config = dict(
    hidden_act='swiglu',
    normalize_top_k=False,
    init_std_router=0.015,
    beta2=0.99,
)
Below are experts of layer 2 (counted from 0) of a mixture-of-experts language model. Rows are named router (the router's row for the expert), gate (a neuron's input weights, with its number), up (a neuron's input weights, with its number), down (a neuron's output weights, with its number) and show model dimensions 192-287. Each number is 128 + 32 x the weight over its row's rms, rounded and kept within 0 to 255. Numbers have three digits each.
Before each expert's rows: a language model's description of what the expert responds to; "gets" lists some tokens that make up at least twice as much of what it gets as of all text. This comes from a sample of Wikipedia text that the model never trained on. Tokens count by the router's weight.

# expert 18
What it handles: Sentence and section boundaries
gets: " (", ".", ".\n\n", " |\n", " \"", "\n\n"
router:157122111080196100118082117113150151117102067159157153112166123158172164161143108153057121147155115119184108092115172086143161139122104136200147111137162131158138166067063118109120088103100152144072130150091176133054129108066097171078131181109167089185141153171135158150089115188095193072
gate3:150169091161184181113119114136070076144088147119136156114088087154196113190094187161182118134155080168099134127135121147101097171174141111125097119153124116100112099201078083131144154117170133132116111110140101114143117197148125163105111175115085067095197108151121145114151128121155190098
up3:108109140082162123180075092162094130168180130170138121124116148154107141098075097086145130097087113137103095109130204180152179167101106145150111106152093102105068137122116165153153108082119150096112107156104153144103163146093095138140138131116115126164153119140084187079153169128138090122
down3:123102118152115123124135172122114054121167109089163086111190195100124184139165142169138119170144091130105112152134114070153123137173163154135157152169158125063175137152112076124106127148128107203136168145097097147138110161111067091159088117098124176143047107123114112087119100103125099168
gate4:174106109111183148133156114138136104150149110201129125130200161141119124125159141183140128140189122110090078106107040124147123176116150107143084129110120135136039120109082115213128143169126149143146146123163129137243083088085125114159142129178149141115147110146093133154151112126159163129
up4:119097161135149149165129113052112101119124124149121126107145096126039140085152149103200089164090084167150120118179116124152160135184105159097133142123096094195180090114146102076137112113152099114190099140115125104133151131126165155159125144120096122108065148146178095035147131095073157146
down4:102118053124067123126110096135157126138116086118107120136127105116133133102105167129218088145099079137200133105182132146126187122101126181128110107154121171099119147139079085193196186093091143150184156179110135138127128120148138130106081090124110111064136113106154123149126107093130125129
gate5:133156147156150139158114104120130136103106143108192086143151076184114096149149104080204113181158119080161180151081168068123127116127172081093123103077139060169114134155144107132141114133157165146185101110158160110168127169139179114172180089205130130082115142137097105159078125094117068152
up5:123074213150058134144079130126101129111112114093115069129153056147135124102114137099182134172156100122156149110111120059114081123122163041071098064084106122157118127129130109112147107160169143186174147094140178129143114190121171142175116108128155140097143158132128163153131133128121084157
down5:183138139093132057142154107150117099150107149117118065107149092234147089153111095116141143189179054130148145082079161074147099117121139109113158061102131085181092163106091133153154137131153100167154130143122165155118145138140143118141170132191120158161148125229161138107056103160071127121
gate6:151134080097190122146165099116152106099138092139156091107141128086162135156093119126107139150136131107152117132149112170154027128150083132129134161113157166129148094135110073121119132114085105182084128135124135102155061136108124104127102082184169122131096066125146086083137104178123166059
up6:111160105118173153140146123158132183141172131107121135120111225136123112116111128101114126190132109102135079120148112148134189164103133108095138119060167083037144112180143100171106111119141150130109111176122095099154164117134123120155128095133125113144108070120133081131156123174112105107
down6:144048150061127041123138166157150138114114090134128062169164134126059138117124129167186124136104107145143133130158170098109041136098104137088187138103233138144138155130125131138156087149167083145127105119074139115168131124090090114141137044092156098112118167117150127142120179195121130113
gate7:143105126134132097137151116160116124115167107075101140153148124178132101118108160076176149118138094123092140134105148127216129205098118187096097090119061100114127163127149117086129147152141125096129087127089107053127088113135140139113178136093105188120081178146120108110146114119153110128
up7:171179118149148111112118116116117154136052170140153151187117109122146132137098150107135040157173096169141129157163086117168115116110162173119148099136130087175150139152126100075056149156070109189106192065155096140143106164098191108107101095106138092156108115124111118137153176124098107152
down7:117170150138131144151168130140120114123162137120152163101134141143180129128154186110099106160096131170092082135112167196179123112161155094123149125087140106139155122140132141159094111102126114142152106151079119073174116171186178091087161132168143149189118105146186172135146117147163139114
gate8:082093144146077104161157171140140128154134142094169199134154130155132143133104106110102123074080123142122113082114202175118102104130133164106129111187204144127099126099125138143093150180114096071135109131139199169112159116143084144143182123114134134099127104147129158166118083111169114102
up8:173105103071249121163114178147057128174158072083115134112144155152092125122048093131094055150141112155093139106198125117106091159153152118148116062142156141166126180102126111105121145088183138073130050179107092120110124130121135062188111118151131104184133114154155164063113155146076132150
down8:130119129091144067118121148103147144111109174085135077110149096101108148128149119101124171127115156084085096134147105079158117208173111099112138110118184119158190155117109101158146136096072154139118092110133140151122120165134198136121119125106117082126112123104085116109089098162093139161
gate9:137054126109193080064140078137095120083133125181153133154191109153166169178108150139149127160070113087155180106086117168087137099130164148143178123129113175160102089158159058123131134119128097150135127116146083136105123102101117150144136087192138189116137129141112203152147118132124120142
up9:111206106120121124166110125071063164100117130156134141155111148093120109139121175106151098128232087107143154180147108158092150179093091190166076148174141104104119112167127097165105098134087110097191134156097109139172140162148122149107129113123157061142149073125127085240153133096133131096
down9:113145111117160144157141121120118170142094103142136149112086159059106115093102162145124102167171170109147163084123083117156119107116022088093149127145148142162105117112179120166152165083150112151141203130158096094087136193136138160118146113138141093161119141154164116151195104155113159090
gate10:079060171155134096129185111148115170115108137157130133111144110139159138140091162147106130121059048155164122130166131114099140117101127145113088106136108120051096106128150135041134142097190172188161135159147197106127057078094152149119171152127123105101078109158151164112111059099168113110
up10:103077147144129142098093119101112185112168172182172142111153100123105149126096105129170066132137164099180118132125145127113127143160173152115168099101130173080159087141139129147133173128096172085130173115109186105093050115148083097150098181065111143086120097153117123136145112102090134127
down10:131080143133083141071141111165083061122150125172067190130161102137117164124096090146103142129170071122144120136119157132104155174116133198118104119157149136105126211174171118155154143102109116103174144114119172031138128101149062182178118073127099165093143126136117107131075117098171120078
gate11:238107058118185160148110097132103090161107149155108145114110101115126127140166101119113117176125102145144138100156118130144114149188114112159118116104133164150158129150068097164144092130173155117076091212190135161126095147156106140131066134131088108142080115175159129148119077154175170084
up11:113075093127129198122159149133171085129136140153138148153071114123131106122147163168121165088134158075093120108063157154112088168146133076173105137150109128070171123110167125249129138094149129158067110175125114103148136177135105153114078153110123108119130122090130128137151080176161122092
down11:165168151061141136099147061146095139108204106088116119171161137128155186138092092114130100140191156079143124155150061139143110144171160168164163130138130108088141168127113126106135147136099103101177108162072102175106100171162153164190076120135090066160150151092154131086134108099148073141
gate12:110120159119108085089145132045110137082099123060116085149083100116112148131078172105092110111143107120077177156092147154106125142064131141148123097102095088149054140093138121063131183139140101117091139121097143173098117171170148124138181099132129124171145189114126114122121161114208122188
up12:097104177121121106113093133077107155086096124144155092165103131163096139104093138093114126101121134138072138140118136146133174117075175168152122083119108092137125139078199135068125127124165156144125133149092140121113131186110176158161206123149148132103124179106073068106111171125148116192
down12:165082129124081167137150153113148130062075144097100139078152123139098159122177143162146113098120122110106120073092130134082077117143104121127106090135123067172164058102087144145138103141144145174117131116066118113115162124131112148192133092172117130186154148210141157089102147083115126130
gate13:174119127140162124123105120120168115159095114166167149108186082136132116154158118097152122115121138148176137120099145123159218141081220132134153103083138000101117144083106152166152132118080162096107110188125159116123108159147116149135140114143121137124091141098146131150120112108146110135
up13:143114161122092150118065115167107107144103130100127136114094072117145151134182095129170123146101156098118109129091163071109197114133153130120139088162094082151087109094135151107142138160067092082131112143102181162085143128186108140092145154120144124174130173127138133141082071106140187129
down13:104111143139110133126146139161130138164116079151098119157081124128120141105169174154152098133062149098088107106135094179108143154166070191130084122129111135114105147106091112099149152124103129223094088123108109146102189100172060160127155061177143057085183190177118129118086174160121107130
gate14:124164171166145037116152089078108130131143093123080146124114156082064128185097158063123146136136148121100121083154106139158139137132129134135141150163118091163143131180111127095086169143149097143152124170171061103146166079094148148104127079143201149094124168148149080159132150114150122137
up14:131124125073106177102129119136199157114126135106116111134165118120150108098090140112130108165116187150152147192121138110159190131136141085121137111132107176104104100152160079117154097156131112139183100128085172108135180128163080134170175089114078159121088121122135171083136111057121168135
down14:168129185143146152124139166121126100145098110119139133135173166139152122093185130097112158109147120110141061151073153121147128111118140165116174100135108073089072112139135123111024073186131098136106130126131157185166095179126159150123146100094123101149063075082141160130163148153127114171
gate15:189091139135124150097121124107157063154171103133173097144132130159138124185170110164164166106253176109127126110111117116129118148123168113123098117182141142088087133136133128157110123154138113154147116117098092101120134167109144156102126145108099150134155164147080062159124134148135170149
up15:108161095118149084120138147159146129107063112123129127144139113148122154109055103088062113112096156111084081142102165092141135069152134099088110145092119097099244133101107094079143166099109116091144139162166136166116176075113108079131157157153111116109147110097199166151141140151126088111
down15:140124091118088097154139155115175140141071137117173136141147092094093055133189207136088073132102107187154158159164171113086180143080121125093117184099158058126109104114176170143119139118105121131153157112101139127165107212094115103125116101129119139134067159086101085129144146159086130134
gate16:144111183185126128113117140118114146146082121127150185140156171124090167142136142183168132072137152099103115141096108112130144099118160095136127161100187022193166114101073197152113128124080078170109140110116112116184132139175153107177077127118166099175072125141070144083166150124121141130
up16:106129148110159111175133114141101171138131108104122113110091228107094080155071142133139122152182125160168077182141122102110182139127134163146138166131129154088120106137093159146076131128150132120106094088139144087141162094104154129119140107172151189128133081108101101115137146104050041129
down16:113118099102178127136156129135119048160095131164152105109108165118207126135118107145120106135129101120092160105063178111123069149081118152124130192115192113160171129118087128109110107134124157100114149131155123117045108119130134176092126103074110116168151116147143148143153071164118142075
gate17:177163082129143204100148119081170116057157096186143125124118103135141113126197177070171174154101140167145129150141197108075165155134101126145097115183096078123108122121195162193069116130094151145134082135116104131139122217126195058097100125180097158132142162151077154160118149133146097150
up17:171101092076178118145116150127157086139179133195159175101124037115124118134175149119108153118105163144198134112139163088138138151161143151127154090149088130141125091138145144145121158130065090139115100147122135122071151126117132125092141174101105152149127183154197141126074145145136122134
down17:135145154092077117111142161120083092119142126139082155091198067138111106073079110138141161209176080093119115080142106119153099097131117167129126111104121117096105109205189172155132156098125091109132066111184104146096158151121100150149094151163124029137153162106150128073111159116103096134
gate18:128178129111102101124166138126140126139090111113153186109085137177135074124105152071118127159145178103147119152134119146107160108138154160097140123163099081169135159131102170091148079118162138087155131153152126139123200104152137096124128087100170077154123138111179151114105125127069097163
up18:124148141123087083145114123127102093169092129149115110161118139163111148118150151100121154157134143113183123082138139148099107131129124112197169164176158129171142124137147161100176096158115170098133131137106125180108185159082163127091160122152168118160137117107132166137101187162086128128
down18:140123118079162087175127140124137076133064132122130092177142096115101102099200156143112124078111133204223146186127127092094107162124114137088176141083145113137206116119176152160131090153112187176081161122128111162137128164082110108090137068119151161114154104094090108226127140172144176124
gate19:047156098177101124148232115122153110160164186113208159142063103127149079102103087126144119057108132111099115161103103123157139124125174110054128152153125136119133105123109102138155098184105121133202170180196177127145115163163150125145114121142137175110134059117164110127142097118110188157
up19:120098126150096100169143160160126140118104106139161128148146141150121077072139120099102079123125152159127102121151115098113083088137126200181117173120182142179127108162129107073129139143105191167104114129150128163146101051140137072172120176077177146087103131103164094119153141157131111112
down19:130105133068116107150144196161072090119148071145114157120157144149111172119087120120179153176126136142112136147114075149105149136126122146154118130155077138138120127154089165147157176085188082123124135054108096109188119110181106093166143115127082120075103108141048095113086130077167119135
gate20:161135076097151143105149167069149147116036070130166115137120142121111117130132096101070075191121096124151151097093198149135110080171114144107131158142179138115122152139113092164119127115139113069137113112101121140156155069147154101112190140152117111126079082030124131149147105143155114128
up20:165131094123169153153137177048119125099105133150149115111197131127075133094159115143086118132105107151107174068164149157124085119131162129129116125150171095122139157141095134137127094098104088118065124138126114155173103100136080164166158115130085123107080160113111127100149101226148089079
down20:143131176081142124196197103141181072123122151156108106113138136152175080116118130122152117064110104145146120112176131112137121070086163084145153070083132072100165137069121137141105135165069101131121095188143154102075131139120161112122100070079142086150126113149119113136057138084084111137
gate21:110131138147173170114081116141149083082091137060137069105104176132157082143110151085131078109159097092111133106104144125105111128132146140123023143073131135113140212128139072139108122149153137142129114234117184097114148128107058089140129155130108109104119154143115163073106131110104100136
up21:130119124129173094070161148137131097148158122089178133135105150174130114106110100102155168104155045145047097118156110143119109141122129196110120150148164177138178121088177131117083218137062131135135131159138148146152076102126163183141153116114095135040125174165150115055126143102105136129
down21:094124132169137128167089190096145124131105166120211119205050140103085114116174158164148129067059184108093078148155166124111140168108059070073174077118096088208119076110173147142085097092128165148124063069173129101113107146147122104166145171116197105138102163049135096124131157146072158145
gate22:135097127132139134163152153118198152085114075133161152142162108105156139151079152205162144189163086199095146125132144127162117098158155108071123156178121146153075067130120107141141144119134080117142107144220112099127093120110095121105146140148108142105131104074179180148141130121126130124
up22:066129127072060142130135084190123161193090131082105121099144162096101148163119184088152137067112182156186144183157063145100169144108163137153131155105111140134124152164166155036109139176098086096163145065108166159132128214121163130126127075117151151120134125131107111072161091128137168112
down22:125145049168101110072075174107126109113131160124097129171047138156125156128103155125146102181113146090110162110125133066191175142141115139113108158126138179179078062195126098104125111063141147165157126104213108203151133134140131118136101152101101097113125137108155133159171120129164157116
gate23:107112146103149111136145141116220195096096061149185135147098178119129091142125111128145110151163176105180135167081128027172131134094093114144124159054170104153113147130111130122085095172096160159131146154142152115152109125124172155105155054135160130155096053117160127132205121183151137084
up23:163139116110126147101139151078108065158129114150093147105135051173101160123144133145155167126126103068089139104174137187176109140097125134099122103166096185112149099092133149133128141150134155118168157065127159143128089112145094151210085131137085139097145194117160109185131124083127082113
down23:104141125183178200114108170108096120147148193099059017124140109142150128091102096067122131101141128119059184203130076193102166074137166103069127084100099085156104114133179153146149094126104124107106079112089132123148133134137123095096153149140103105153172122122117127165131121123111086182
gate24:200127148149152101172115219126151136093193157098116135151172118138137148162159110144123150147039141131070136107177131083171139152084174212114135119182138152117133079109149117141042152124119138100095149144159134200115085112120107138116121103113130110116143155148126149092145093118216148125
up24:202179089129117111120178157154104139134140184074152067144143086103076128101154158075100139130122088094128150118079135131198128155121167146084126128147129096133130075152166110143154142165137150110116147157095121118107119075153135154121093135135106134140050156064138184075159134139176154091
down24:114103091139106129151103141112125113127147117081112077162150206069094122128154127131097105080090119133135113123091073126118178113149143116107038090202124136108138134052101117153091203141088143144125125108193142169075132126149099129132122177153089102169162128090093151098129137092190106123
gate25:098136127109142113138138112149164161126122124106111182123144140190135121191116146110096094127141084176210093070045170094162203183099085103137121116075140111151170161042078214073155144160147159141138115177133161100136098173152093142147196079099129140159105124132163142143096091102091143145
up25:120101149130147160129077104143135116138192158143128128122101157127095150136218160101120121107094130169149128160120153133110210178069181121138164103138120063138105147138130130167127109175140088148170113155132110101087146175127122103122124132137107145118155165115126082135138118076084175153
down25:135080149148097113108115115156142101089106067170100200157150071114101100079111104130095150110094134144079099099127118158098145085097127207174100082090097123087099163127142118112140148143105089198098134161055174156073085062151109163091126146158107154097152169118100061063127153136121116100
gate26:122159121102160094198131097137127141091124083136188101169139088084079140161070131168078162100196091133084148127114168145131104081178110124096122097155149182135159105164149057172133167124116088158143124145097064097162151119160122096135125137135153116086123105094114074093144129149052107140
up26:126042148108166146151086114202128146145149123154124096139158185139119160142143095201126142087163094131175173146054081118130103170112141093146090109112140165113135131124092097188094117183159100084136122048138132117140087169148118134147070120145087161093150074181133165115098120099162182137
down26:114097122136172165160127123121202177086120127048065133145102144102127143055101117126136106141087130146149205146130089104129119108138102103096187117129181072148109087095163037121041140127151155151079141140115149098143093131111121152154145115171139135148122129139188164107116154137111130113
gate27:154190113137143089124143097097141156057100104138115172090096106060080156146163104168153077112062101088114125088131117122093089099157093168066104219182140115149100136125130142082054119168112134104113133122109124135123076095093105152156097137117115158144114152092167122116149129131149130111
up27:088069126127160098167143142160132126121138151140134146147070091057148119165089114101160066075068151106140091154203117147131131161159153149170126150131165137138112146187123150119113104124148128123127165091124183146118133142119154153183181156120141159132116158114138158130110154134131091183
down27:158106105162117123084198154124149162112101105113144110115110172144141119071123108169131151143139110102127087116155125086159123108174146168125124142102101157160103085130136053161096115121074116143139163114184143116168109116130085100134089144121106129099124086152100096122134106099062150077
gate28:155183138125175152147126125121092164176111129122155121124099146112073109100170160116108075092142159148115106078208089167098136141114162054143144134114172048158180139125135098113144139139196124119140130123158094099182088080091153103117136120116078148140113180101112164160121127088096124173
up28:160072123094122112118091163210107096110081112116071107092126137080143145122146154159125128076114090127121065058185106127077129090151147135158164124108153153139134127115108116144112068166159205178099102213133131154139091080073136104125091124115139147115157162145157163163122109157146129090
down28:136107144059125147157140153094111140152088149140165126101159079131108100109156137147114171141132106164131111087145118142154112129133073069179179133090079158160175140089119112181150131080118140140109124134149061136162090145107074120100083134126179166139097155200143125165123116193042162125
gate29:069112147150201109111181062151119102124095138114105124132155074169100131122146104151137104164128125123112175133092127146128129226110099149075065109171184000119124115144164108077162159150033111159114125152113199130081103119128204164132141196152122146107129136150113158112140110120116166105
up29:078082147121156093104102111105058135096155154091000086123113125187145186055163125113148135128096110130111093121095179101152163151139152160106158133090117166091053153125109128087125140061130134123094127073071115127080120105114142097113125112138068141114153129118152152145116155155125098137
down29:127094112132115053149108168129116099111076107150129074183162126144110105107123180181117150101105117121243137096155177110128126172098110129110149109146126179073173129124121143120123143096146099179135105107156075184156122133126089136132091090152102123109140166138079116099190081156128073095
gate30:112182146170082173131098121122078146140098135141131107147146093137116118071126129191123128064201148185103096118067092127118132120099133081087127137061126136127139128118119144126172151150057116162142132141100078111117140157150149093125173102110128130110098156154137173192116141126110157104
up30:138127145139097158137075183146106124114117135114085101141095093113130141118154122121097131125189137141111129079090102101110081136121136079139138115079136154091163109122092161137160113094117186108067120133136087124125152195142120108091108101109121098104130134128097176255136108137101126106
down30:137093127074098104195081172155108117190101143133178052155133126094144106077133120151191123159190154078153148117153061137109132140140096140174182142118155163159169090091109139155131161069094148209089127083155097124154148103146119101123102112091179095106141081128165109145133114150118165124
gate31:106060082142100136096055146095123147081143123145157100146139118111112128105115100156123121081125184172125171122121135101130153058112090121126127167060152166115179116085116114167157090109102080186154146122140120162119065085069104139118136132163173126079184160129143127116133116132109214100
up31:082130165126099113134077147147128101065156089176122097103122117103127145141122129193112153089157102111110157098131077146089043097137110071105141130090158134177097162141140105161085125088116110157139182125106074133133113123127118107143088106131152173146127166103120118096138169182120194089
down31:169111089153087123145070147126135146152083100088151191112126181090120178129140110116096099131132089079063128075106114088173112082145159095130092127146125113076096120114099100117136108088127174097122114126135128129156167103125125120161101127124143085177154108146116111092161161104122162137
gate32:173148093146053075135151163136106142138114099065165175137121117140160118112097127112117118074232068198098127108103121132156122174148116148156159145083126118104184132147158182096150167127155126127151153130160104157134141156106104092057114090132203085102139091095150123174139133147082146170
up32:098113099090125106136117173176136122152121136086102233120120134166130144103140128140128158150131111146099119068094153079075110134136100134107171060134129139131132091114065162102244072144163148123075093163133139138140147136087106099114109101104142069159144188155155147117113173167080117068
down32:208075095080163120137202151148165145201070111113190108141144176121157082127122094216144131191163145096151097126119082147092144128138123113131159195116167116124141088112133129090142130159098194164120163149184145132136164068081081159163123172119165151121131099102156108145131102185102153113
gate33:161146169123150110115154137089144081161222131100107110130167131127186130112135099109122138136158106101121061135123109141173146111119129064154099106097140121086118091104139059151164165112121105137074126157136103097149113116115161146198130112134081045109119110131108105106089136118110129188
up33:149158162099162076068175115100130125146121119170199148104161132111126132217143102110132187173225130150046095134118124183181173100139123094143146153165129129151073124101117103123143131123123122172131076110129137121097134105120082148158137131132171096122123137132064064111146127166090166119
down33:139121176141163140080175088124102132132133121172149130127149085101158134150149134108140126129172180112141072131121170135082109168144130122136084106109134123148158145137103137188179064142056101117127145166079117094052090162137103208103120192110166139130116116142073116099193142121173146080
gate34:150160147153114169107070187174143107134098090110144081118185075140169112142147157102150107135160165154115098114185126111132050116158165106147093075132151116098109131102095123161101079132129147174110149126118098159128192111124148092085083163167108117140107194128106122152133159112176153104
up34:209098193157103105167124213160103142090149156109169121157122069100130120105122119111076122107156146171171144142129206150091126168191110117097131105160151155134144090119126136083158180109090152102171132115074157115103183146113145151104125093082092175082098109111183173098183095170147118131
down34:138075140093101174141069148179135119133126064109137097111131194083133160116142112135136151152048138130132135119140128135102164091153133128146097153155121176094142112063086097084117130122093088175092143147071106166114115073191128077129173175170133154127119142155068111113145136145091111082
gate35:118251113149149133137162114142152128113107122065129140098146169136143073129154098144153172188174176173105155118115120108190172060128119108114140151109126056141139114161134179106073066100055139109122114137125135084110174132116167176111162114108162151163118139108128095145143174192119138105
up35:102089191133153101144102154017095108103157135107156083103104069081117164112181122135094116113071121117080115141129091115085143157162120171101133117153133092145115109102092122107104164109121149069143091134133096151064104116045074131134138186134064134127096235111089097126098148192148079159
down35:106083075124118171107137135114112120146144153176079090141154087137148091100136145136151125074123139138067111198130146130100146133121137095111153104098150075180075122108142170094159136096106131137135104119152178072115131113135126081092122116152140154102155114137098110142140151137072097167
gate36:156109125155106119102150151099192096123032150095120122062143082185106194123140103124128097130082138144116102121110150166098154141146119139153132084126136086176109113119119120144112102124077171129147128163169162110119126168107164151102063126106109085170150185148093148102126157126111140117
up36:108152158137109096158124132141126145128161143075115116119113108130149084078158108137152126143166166137155157129107113100128089121137122145100126137132106157137166147140093092110120164089167159104131111118089088122136087158115098150140160142120123142140107094146098155171090165125160118152
down36:135082090127159137190117184106107102165107094156149091117125098164172084097169154144085116078132151132190127132066205081164122177075129120108124108095150123150157132133101135106119066151126174111092138151166191122141146132089160078093148093051122136170160050083118131149147087123108125134
gate37:151137193113115104092141141097112105146109144080117144111094067157104148123128123090166164136093109148158111104100110153143145084145167175096148188186116098115121119158158171019117116132096127167108135139095158174111123148123090178092096113074102185116191122181215053127102129116157123170
up37:130167119163158119156138107144170135130126165191155092151150122131159127084171185148108065150108163127159123108189144109130090125131103122174135145112188108073172125115148126110145154090121145089135152091136083121113218133127089135150134179067168031125133065104131180092105115132123110125
down37:088166140105173148127137133075119098156181142118131162102152144147134099167059124117068157087152129142091110125153138145160168145112151095139119126101171127149154152105166095084086133098132082110073107139144167071162100134129128076089124100102100128139107124085066121137151080184164113112
gate38:135165131096100113153147103192162127135113092162129089120149101155088124182132136106148108140180100103187180130131157133094104095094084152135085096100134108137082151133148134086085154180154122201134138180064164185152087189135129097095108099139143109138131113121132080158127135135126123108
up38:121091141153154161027117088148126109217115148134121146131134173152120142196144170194125135119114130136124118126079143147119162117092134094137137189140117170104143104118103083149194085096073140106129149128176122152114156104169127094153159132144116101140133128116099171177165084065133129136
down38:151114074161132123163105145121098123118130194126132092168114144101129159079109145171132136148096158112068101124118073193045170085135126113099163061141211127132135075145121151178138102097102101068113131116102131133137102123169162125148089148124046100155171126115123151107126187152093168158
gate39:092114167074117159149054123163070056024145124109075113108205121166154144088122141115131195080101039097077094111119205125120063191093173145119131096141156127112105084143110092131103146143143136139119145151131091170155124147109159139095112094146132111082129156102096126108126119088186157097
up39:068158085092164118170121122108105110030164161139099097157167129168171109135174065099093120129097105102118103121146135151103132161105180110110104092137189135073136140131151153130113159159114125062087102109152070168121141129103108087184153098121090180104114135147091165067094100148155165176
down39:104113137117029112173145116134160125096137118082095123140153155119111158158137116168200096111074174113150156049180110138180139149145119145123106175145166155138170091128143098120146170101134150153067120155122119197127106107152125153104108097038137048098138138126105120164141120156139079082
gate40:076137091130187128130163119112180144119168142161088164152146114134106133050121140095114097073088160107044136120181132141132142103083129126160137169125135083217081126126153098218064148114134116166128135060151057177142082083045142121156097123163131139167086077152146114118157170084178139147
up40:199136142100134114145078118139093083170125149125118121102124142088123126186154090152161098130170144096163099113121126123121131084175134166135112176164131125170189135143116101136092068118088133101116082123185110107121163117163079162083081153140123137120171090142115113134109144129096122132
down40:113119094102116149118150168178143078131121125170106144133116132125124095153101172104141200148069094152154137126177112154100146118090103130088136105147144117163103149143191188135166064098184110053173088130142101121118128081127147080106164094132116150112131143144156128170129144142145126066
gate41:081079207136117114123088127162147122117110134137106124139180116137127157128148102147148129087102130184153115084116188126109186194114120158125080087095118132076166114094129144083101174119171146159121039096105157126125138085146068102161177149142055129108085116179090133161158118124155150093
up41:101141158129160126162147121105150105075146112190077227102161108134077131114122155152146123145123126091162153157161129150182092151132092132088130141126108147151154109127119101090208134157166153117180116126142097105157101081116156156131172119156117151123100131082175092158106132130109107139
down41:057103108160150106144157140150124134065141105127118150091114181126120148124109102155099113129206107129131154064136123092138166146147089144163149156147146169105107107111111093157106214131129188140136127179170111158117075128117124108151130108131112063104100166100118117138102040137112166143
gate42:143067115103145147100115119131047160085150097093130165117147133105095121090147110140111098132196069126150136113161100105113128151148080149148138163118128191127165153106133145114139145052165151153146044098103115095145130149118111150193138150131092102191124109148146088170146121175088181155
up42:096063121091130148120138143164130075093133148113154138127137107132188164143066143200134204051116120115084097126145149078078110073082108191177188131175165162075093116116119123151158070089132144165110143126150102161143108190127111128141105125168118120128180149108144136151157106154193090120
down42:108146128151125130116087135188133127089075135101090130164153076113123160134136160070113135178142102108002089144124163106059090123103178133109077091109043042138106128095100152182100112099099096132172109144084159145043135137118160039094113139116148157177172132135148112110082180102092047149
gate43:112158144124084112099152150168114105128095154123047144145102111115107126130166181066126118116029158133199130112088113077158154110116114172169121075107095101130099165155144119098139126125151210179155210107133141190124123165114096155087174124104102132141130105151118159191130156169127134143
up43:133111051137101135145099121149096142108157124110127103129121086140148134115148158080076107088140105130159136148122102126100066137109167117106138085143133118158093139171124108137176138059150135125093074120106097160139165121143117126127158114083042126151133140077192106139127099122137153109
down43:129153115133136110163099189118129100142152132145143116108104099122183109159137218095094036150094135127105065114134160126133152131122151097169106120085172149117057093120140149092108083132083147150169159175100081137124129137136149139131105101140157085161114102089134118144114164167119161102
gate44:128127144211105074157113140102158221165095141155158136156134122156108134139104120114163116159139115094097134146069152126163121115145120066119090148134146097162104141133147094112136129118108105058091142173100142066141167128135091127093154144063142096179139104111097164106147120182104122169
up44:104144137087148135123146094139157138126135133108124139097145170118087119116139078174154135065160134144128177128125075116137128159107074114142115199074141137138134140128103146151141183097165196139145113126156077091115149129135176057164103166117090111115084134114172055099087149101114162087
down44:110153122180157157136094133155141095126102138128120184076142129146083163151118138097157151150072111067129085140098166152135090120129101130129138167123169025182101109146071144155142136120146135120183141070096105101084154165144086166138125177089140109153108146137137165161113190116139106159
gate45:091111116153076180100097154095155100153149164106064104116124155146065076094075124219126081090094192108089104154073127117085125071145143102114135085123184153120154062118133102158094096104107135090106128159142159181116155162132201130120096107122092147113135093052130175140125117092138146163
up45:135130139072146070137117109151155139138055146086184079112156140097142162154142150128136181112147121148173166100122142148146180132093123206147089159126064104197045156129141147144121170186128113115125136081097155124131109101077069168149113167112164153180118128141147133117120161140195128120
down45:174154132145155150122097131146111095161095134129175087137133090095125096132115148126127196103127115192137132170101163131085130191085082120104091140125120148091074123146153155120110121164180107113074110101200102049140094130137076168127107192104132177125062070122074149112196145132165101121
gate46:139115111082099108123125108095137178163117089148104148111089147165104150114106126067139144134106077105102092147135103159085108143124105106139127113111119122132140125177097087104167097141135165174159116186110127147207110113159148119190173124136089105153080169126193134109105131152125114102
up46:120165125161082147125129106142100135135117124107187135133176141119130108143108115158144131152201143119107152089117152119118146130137116165162153177152142179134175136143152161169110134069120191103105161078130164107124178106122109098124104126154186164097139092117123139129098172163171124142
down46:176117123132132168074118100139127122138158109171133036041124151130099171149128121104129128137127135156149148157121072149173128169120145199108144217146181079140129125171159155149124112197115150148166118104141053114104168142190154149119128099124141121140138070088124112188112147141171111106
gate47:124111130116134112126139099135176130166144142137112216136177131152120135142112174099138160173053155133113147137092113116151148124069106083168127125107168136151103141120166176077162064134104147110106124137115124128139098122142098117119150075170190144140072141145134161134135156124087182066
up47:136163170129102102149164132150141130106153125065103119155144104165135110095108112091117209117133126104092123137170092121170114089083149112149162129139152108139128119124197126079136146128168106149121150103148147084143148103112099095067122103120107146101066147073088109107152106160107135161
down47:118121166102110060081125080097172177125136129096141146133123195110066141130078092151174119105142105103158145122084151050170108153134111130085148163116135151153103152101104106140141110195098139096154105109159104045120146142066180136153137122119122151141153048114143158191124091125209146076
gate48:157115080110166061176152147159154135118074109133097161114148157095075155121130115117130139123064195139152162113184134134125172097097115146120127115145108141179058120086112145110135067128122154099078114074148131143131100103133126051139108091114143160157112138110119175151129135118147073136
up48:163116046153123105230122110199169113132142161109105135122157171152061110097129152121136137190103183073131183104094139133149142143124163158128100124144152135116097123118108136152137087128133162163087152114100156192117104146132102107126112112162089133151138155128103123056125095144127088082
down48:149119173114108071192131127129123121133145070117099126086136164131138130115107166097144107149152085119198115101158158095174091127151043118137147074097150129113110161196119167107156040145131171070062111110180118129128147126127081149143163137095146098160122140134089163127127141155125125092
gate49:154162105157086115149139186156140122106141119163182107118073066104105101170090170117104089169164149121106129146114077161156114122122172139109108106181173143154086145123110094119149131114133190133155108103189092128150091080078131080158110153129142154115119141080097090110156124106109137101
up49:155115029187172103141147147134127152134070121191145104154130130060101099161059186134135084152185140149177131107171128120156113148112117110123135155169144159138166176161085080164077193084133146075217167114136099091130143149089121138120131149111149085109131123086129151186190126101144143160
down49:156159116139078086126171112107164155107095143138135134206134126090121143100161106162083092094075152104159111075159103141110099094106099074138126131157088144194095149111127096152131103160037102172129151187148120144121131126118129121130124143140238150200146156177091168144159109137053105169